Weights of a small mixture-of-experts language model, trained from scratch on English Wikipedia.
Size: 9 layers, width 128, vocabulary 2048, 15.2M parameters.
Experts: 64 experts in each of 9 layers, 64 SwiGLU neurons an expert.
Below are experts of layer 3 (counted from 0) of a mixture-of-experts language model. Rows are named router (the router's row for the expert), gate (a neuron's input weights, with its number), up (a neuron's input weights, with its number), down (a neuron's output weights, with its number) and show model dimensions 0-127. Each number is 50 + 15 x the weight over its row's rms, rounded and kept within 0 to 99.
Before each expert's rows: a language model's description of what the expert responds to. This comes from a sample of Wikipedia text that the model never trained on.

# expert 36
Description: Numbers and quantifiers
router:69 35 61 56 59 60 70 37 68 55 47 17 45 19 80 55 86 26 40 61 48 35 16 22 54 26 52 40 44 23 40 22 27 34 62 39 12 42 68 45 50 34 61 32 53 55 60 37 79 73 52 54 52 51 53 35 40 57 37 43 73 40 39 36 45 20 26 48 53 61 24 51 56 30 33 47 63 34 41 66 49 30 52 27 37 50 44 56 48 51 39 39 47 65 58 52 30 33 67 57 48 47 36 54 44 57 55 46 50 63 60 53 44 71 31 56 51 20 47 38 54 79 53 44 68 58 50 45
gate1:43 50 29 38 22 50 76 60 40 67 80 40 31 46 77 48 57 70 44 75 74 59 42 48 59 60 34 22 57 65 33 53 71 44 54 44 51 85 68 61 49 18 41 43 30 56 45 36 38 72 57 76 63 53 40 55 32 80 59 63 25 50 38 47 66 27 68 32 51 12 36 26 44 56 32 63 54 38 28 48 27 50 36 34 57 47 58 33 59 50 44 27 45 54 38 62 43 72 40 65 48 59 44 51 37 38 61 66 56 33 63 58 38 57 37 56 53 53 43 67 69 47 32 82 67 49 66 37
up1:46 50 82 39 60 80 51 69 84 33 22 47 49 38 81 69 77 75 55 41 54 56 53 67 47 29 21 42 51 53 59 36 57 36 78 51 67 51 76 44 40 36 35 58 41 66 35 16 59 82 65 36 50 51 54 42 26 39 64 37 33 70 53 27 43 47 52 43 52 35 46 45 57 34 19 62 34 67 59 47 59 32 65 66 49 58 46 67 37 48 46 45 77 35 41 48 34 44 35 44 55 60 51 45 75 17 30 43 38 53 57 45 42 62 46 52 52 54 50 79 49 57 63 33 45 55 19 43
down1:48 56 77 73 86 49 55 48 47 25 54 54 48 69 51 51 43 41 45 29 41 55 52 63 38 30 54 65 32 30 62 50 54 40 54 43 45 41 32 34 33 54 46 38 05 63 52 36 57 40 33 42 38 74 29 22 44 49 69 42 79 47 54 50 38 49 46 55 54 68 66 48 33 37 51 45 51 49 42 48 67 52 44 61 27 58 64 53 54 55 40 47 94 39 42 58 28 32 37 24 44 70 51 17 99 38 64 36 55 79 53 25 45 42 40 26 51 38 40 63 51 52 61 32 51 40 55 74
gate2:56 50 47 70 68 47 54 42 35 61 40 40 54 42 43 55 52 36 53 54 43 19 54 24 38 46 29 57 52 57 16 35 69 37 61 69 57 64 43 39 30 57 55 52 64 36 63 69 48 32 52 36 49 74 66 52 42 48 33 67 51 66 43 56 62 14 12 42 46 19 71 55 46 75 65 53 54 33 48 58 71 48 53 54 67 33 50 50 50 39 64 35 65 44 79 36 30 58 54 31 45 76 71 37 66 60 39 62 29 21 80 48 83 09 56 34 50 31 39 73 38 46 67 43 51 50 50 52
up2:32 56 38 46 42 42 68 35 62 58 50 49 40 43 53 53 20 43 61 49 47 59 43 51 61 55 49 50 64 48 42 66 59 53 45 71 39 70 49 36 32 36 70 76 30 53 67 38 41 45 52 49 60 50 86 50 41 68 28 58 14 35 43 48 61 52 43 52 23 23 54 28 35 70 67 37 54 56 91 69 53 67 65 66 60 32 53 47 35 24 69 36 53 78 69 53 76 44 35 42 24 88 60 44 54 80 47 47 43 20 58 26 46 46 47 20 76 52 63 56 60 46 29 49 47 49 62 39
down2:55 80 52 55 54 30 71 62 72 39 45 43 47 68 36 26 35 48 44 54 93 39 52 51 63 47 48 51 31 47 36 65 57 28 72 50 56 41 42 64 74 67 64 45 57 46 63 54 32 43 47 38 46 27 66 53 89 40 55 27 43 55 45 53 51 33 44 43 63 64 63 48 33 52 71 56 66 39 59 52 67 62 47 39 46 00 64 43 51 38 41 58 81 50 39 57 55 26 69 36 50 69 69 76 57 43 57 40 44 38 83 62 68 52 78 22 51 82 49 78 55 40 61 46 41 38 56 58
gate3:58 53 70 25 58 43 50 69 42 48 58 72 48 40 33 36 54 60 50 51 40 58 45 36 65 51 39 63 11 69 26 47 14 59 58 58 43 55 34 54 60 42 52 29 52 77 50 55 60 53 61 76 38 17 31 56 50 81 50 17 62 52 55 38 33 74 25 40 64 42 60 44 66 24 57 51 48 50 52 35 65 60 46 59 45 20 45 58 24 63 78 36 57 50 49 32 50 65 74 31 55 47 51 41 81 51 44 73 49 71 76 57 34 41 55 43 60 28 59 54 71 34 49 87 41 30 48 51
up3:49 55 48 69 55 40 42 45 58 44 65 46 45 49 63 46 72 44 39 55 75 21 56 54 69 60 56 47 63 70 49 74 45 48 44 47 46 52 66 83 44 43 84 53 44 37 51 59 53 26 55 52 46 95 71 46 45 62 62 90 66 33 52 51 24 35 93 80 61 51 49 51 38 70 38 33 40 72 54 56 47 20 35 36 24 35 67 28 54 34 40 41 39 80 64 42 48 42 44 54 58 57 44 32 62 59 65 42 31 56 43 42 78 44 40 55 66 40 50 43 21 70 69 43 58 32 53 41
down3:28 54 59 23 57 53 63 40 48 71 32 46 52 41 34 37 45 51 54 42 62 61 37 57 59 79 50 53 78 72 38 61 15 51 59 44 35 61 23 85 64 29 66 43 50 42 37 49 59 40 27 63 37 35 74 49 27 67 55 48 65 49 32 56 72 51 64 54 66 59 64 62 58 28 28 41 27 54 17 57 62 54 44 73 40 55 44 60 49 50 48 35 43 44 43 61 50 59 41 45 76 51 06 55 35 46 52 64 41 29 44 45 27 31 51 71 45 27 46 30 83 37 51 11 51 54 53 45
gate4:27 46 26 63 45 52 68 45 43 50 22 73 38 25 34 71 20 37 46 81 29 65 81 29 60 43 45 50 62 48 43 54 56 14 92 47 54 45 47 34 65 49 55 25 53 48 44 29 46 52 70 42 25 25 41 43 45 56 50 39 42 70 56 59 58 31 31 42 33 62 20 56 56 56 47 44 71 51 43 62 40 57 53 20 52 44 12 74 45 36 59 56 32 57 76 70 70 38 54 39 37 36 32 56 64 51 56 55 54 59 47 66 46 46 57 35 69 50 50 41 69 51 50 36 78 55 39 63
up4:41 55 27 38 55 47 52 65 75 53 81 38 62 86 20 50 48 50 47 55 45 50 14 62 27 60 51 62 33 28 74 60 35 68 50 50 71 45 40 53 37 63 53 43 44 61 58 31 44 52 40 31 64 31 38 59 45 47 60 46 73 40 69 36 55 66 78 43 19 52 52 69 63 43 46 57 49 44 48 44 56 46 30 77 65 53 41 53 44 31 49 55 46 55 70 26 55 60 52 27 60 40 74 52 79 25 67 44 48 55 78 51 66 68 58 71 23 48 33 67 62 26 48 27 14 65 61 64
down4:43 47 54 95 33 34 38 52 39 54 46 72 65 43 45 48 31 56 79 69 50 52 58 60 43 50 20 44 48 19 70 41 74 36 61 41 52 67 56 59 49 77 52 53 50 35 04 53 85 83 40 47 55 28 65 64 51 42 43 63 70 58 61 38 67 69 52 40 64 55 35 53 37 15 30 54 61 82 45 33 59 43 49 23 59 27 30 75 46 64 41 51 37 36 32 68 50 51 59 28 29 41 53 28 69 42 50 46 36 67 44 53 52 53 51 64 57 47 37 34 64 64 59 48 44 58 50 56
gate5:36 35 11 68 33 41 50 50 74 56 42 39 14 36 29 38 63 69 41 29 35 49 64 62 50 56 68 10 56 60 49 54 60 40 64 86 37 39 58 38 66 30 33 49 66 43 25 52 43 28 66 31 88 35 26 55 51 45 69 52 47 63 47 50 64 37 53 39 60 60 14 36 60 70 80 42 32 52 28 41 38 44 67 54 51 69 50 43 68 67 60 23 73 59 39 61 60 80 49 41 74 44 59 45 43 49 48 53 48 56 38 67 56 48 31 55 43 45 61 45 41 44 48 40 57 69 48 41
up5:55 57 79 34 53 64 58 24 45 43 50 38 68 68 54 33 46 84 55 28 19 65 33 56 74 67 40 61 36 51 27 68 57 38 73 37 58 37 54 70 45 50 18 52 51 63 46 52 48 51 48 28 55 55 33 15 37 30 86 59 29 55 52 81 67 41 28 35 41 33 69 49 32 39 61 28 63 66 45 48 33 50 43 47 57 75 60 29 31 69 47 39 50 50 48 51 40 35 65 48 50 51 57 36 64 53 14 36 67 58 63 35 45 46 58 32 56 59 59 33 56 24 26 52 68 52 71 44
down5:55 45 56 55 70 36 63 48 31 56 36 40 58 64 49 60 47 80 61 19 57 65 76 48 51 65 33 72 56 60 35 73 43 54 65 56 54 26 66 62 49 40 48 40 14 76 65 53 22 49 62 55 54 47 68 44 56 42 66 67 69 19 28 56 42 52 53 39 46 37 55 44 42 61 71 38 64 48 41 60 65 41 47 55 54 87 64 40 37 44 53 61 55 34 41 53 52 46 64 96 49 69 49 21 73 58 32 53 60 28 66 27 55 87 61 47 46 49 54 43 73 30 37 20 52 62 65 32
gate6:65 59 37 88 62 61 71 63 40 64 27 53 41 34 20 46 28 70 46 65 33 56 60 57 75 39 51 33 44 61 50 33 71 29 31 47 47 50 42 39 43 66 26 67 56 24 41 39 58 46 64 35 52 56 69 50 46 74 40 57 50 55 50 60 48 29 38 52 63 36 59 61 75 55 57 39 56 48 25 60 38 45 36 22 24 38 62 51 28 38 35 56 23 42 56 64 45 66 14 45 39 57 59 69 70 67 39 44 44 55 53 60 63 36 31 71 78 31 11 60 61 65 17 59 40 45 54 46
up6:36 42 49 59 60 75 37 31 39 56 37 55 73 52 26 64 40 27 42 44 56 32 34 37 63 34 49 57 49 63 49 33 47 50 43 32 17 73 93 82 50 49 50 68 47 53 49 57 57 40 39 46 54 56 53 41 55 53 73 53 64 72 75 34 69 52 42 35 65 61 46 74 22 48 39 56 53 63 36 18 46 71 25 64 36 58 52 58 43 71 71 23 60 53 39 66 68 74 72 39 21 38 30 54 19 32 65 59 53 83 61 50 34 59 37 56 51 44 56 58 45 38 68 71 60 50 44 43
down6:66 56 48 18 37 48 60 49 45 51 56 65 62 42 68 50 66 57 70 48 79 78 56 42 52 64 47 32 63 53 58 88 46 26 37 66 79 70 37 28 20 31 73 29 56 10 81 42 39 48 46 34 41 39 38 46 41 37 48 54 69 36 37 47 55 53 46 46 35 45 48 42 57 26 69 72 53 47 37 77 33 50 70 38 59 61 52 47 65 56 48 57 46 45 30 20 39 49 63 37 45 55 48 45 57 43 36 42 51 31 52 61 56 43 55 40 48 80 12 39 80 71 18 39 50 57 56 47
gate7:40 52 30 60 56 72 50 45 53 24 62 33 16 56 62 42 60 48 44 36 46 35 60 36 38 61 53 58 31 45 43 55 51 48 64 56 27 35 30 67 32 47 78 71 39 38 27 97 22 47 69 44 58 61 63 69 43 56 49 47 67 54 30 43 38 45 28 91 37 48 38 32 30 75 81 34 55 49 33 49 38 48 53 56 29 33 62 60 35 50 45 43 65 84 60 51 70 53 57 46 31 49 49 33 41 49 52 59 44 42 77 54 53 41 26 45 35 29 43 67 70 55 71 66 52 53 63 76
up7:46 38 30 66 53 61 15 58 43 65 51 42 34 65 70 51 39 59 53 59 70 24 58 36 28 67 35 67 48 54 49 72 26 54 73 68 69 50 38 27 50 65 55 60 80 65 46 68 34 36 74 40 36 19 39 48 32 51 44 63 44 53 58 47 40 51 56 65 37 65 42 50 70 64 49 75 52 70 48 65 98 30 65 35 28 53 60 66 48 34 49 35 90 47 55 43 49 30 52 30 30 40 47 45 25 61 57 38 46 40 49 61 66 50 43 47 40 32 29 61 48 63 47 65 35 76 42 70
down7:79 42 44 27 69 57 39 28 45 46 60 58 34 81 13 51 49 54 34 60 53 47 33 68 14 42 29 35 38 56 52 59 60 41 45 64 52 22 47 43 71 52 59 47 67 91 52 48 71 42 49 39 48 82 66 63 51 64 53 47 42 41 34 47 52 64 45 78 43 13 46 44 33 68 38 55 61 38 34 42 49 44 65 53 61 62 61 63 33 50 61 42 94 31 30 37 70 42 40 65 20 44 50 48 47 49 55 69 62 32 41 59 40 50 50 44 64 32 56 34 33 66 50 50 80 66 45 34
gate8:76 42 70 44 33 53 58 43 35 46 16 20 44 20 62 56 48 77 41 77 63 41 07 43 79 45 45 51 57 31 59 38 43 48 64 44 62 46 43 43 39 67 64 37 42 51 62 59 67 49 51 64 56 46 67 45 55 60 47 39 32 48 60 53 44 68 39 57 77 24 67 44 15 29 72 40 67 54 42 53 42 53 45 76 39 73 25 39 62 36 72 54 57 42 37 57 66 52 48 58 57 59 51 49 49 48 59 69 35 44 58 79 71 69 55 36 61 67 58 11 44 85 62 66 61 39 60 63
up8:47 45 69 62 44 78 68 57 59 48 57 57 64 61 58 47 49 36 80 57 38 63 64 54 81 25 49 75 30 63 38 41 38 61 60 72 40 32 34 14 25 55 60 30 52 48 65 45 42 28 47 61 51 42 79 72 72 82 55 61 41 62 37 57 59 59 52 73 13 64 71 63 64 61 68 46 18 35 44 61 34 60 62 38 40 19 50 42 42 43 66 39 61 45 70 31 55 50 49 27 49 70 54 57 29 61 55 57 34 62 50 66 35 56 42 52 72 67 46 54 71 18 58 54 52 47 38 37
down8:59 32 28 43 48 40 43 55 50 23 53 64 32 32 50 87 41 29 53 37 57 38 47 38 48 64 31 37 78 45 75 47 47 54 52 50 57 48 47 61 30 26 57 55 34 30 45 27 48 36 53 78 29 47 32 34 29 45 40 76 76 19 55 68 54 70 47 55 41 24 56 63 24 32 76 35 51 41 44 55 76 31 48 55 45 44 46 54 39 47 34 72 44 33 57 43 43 80 30 71 47 34 29 80 56 33 56 52 59 61 38 67 41 32 56 72 47 34 46 56 62 31 21 37 37 64 35 34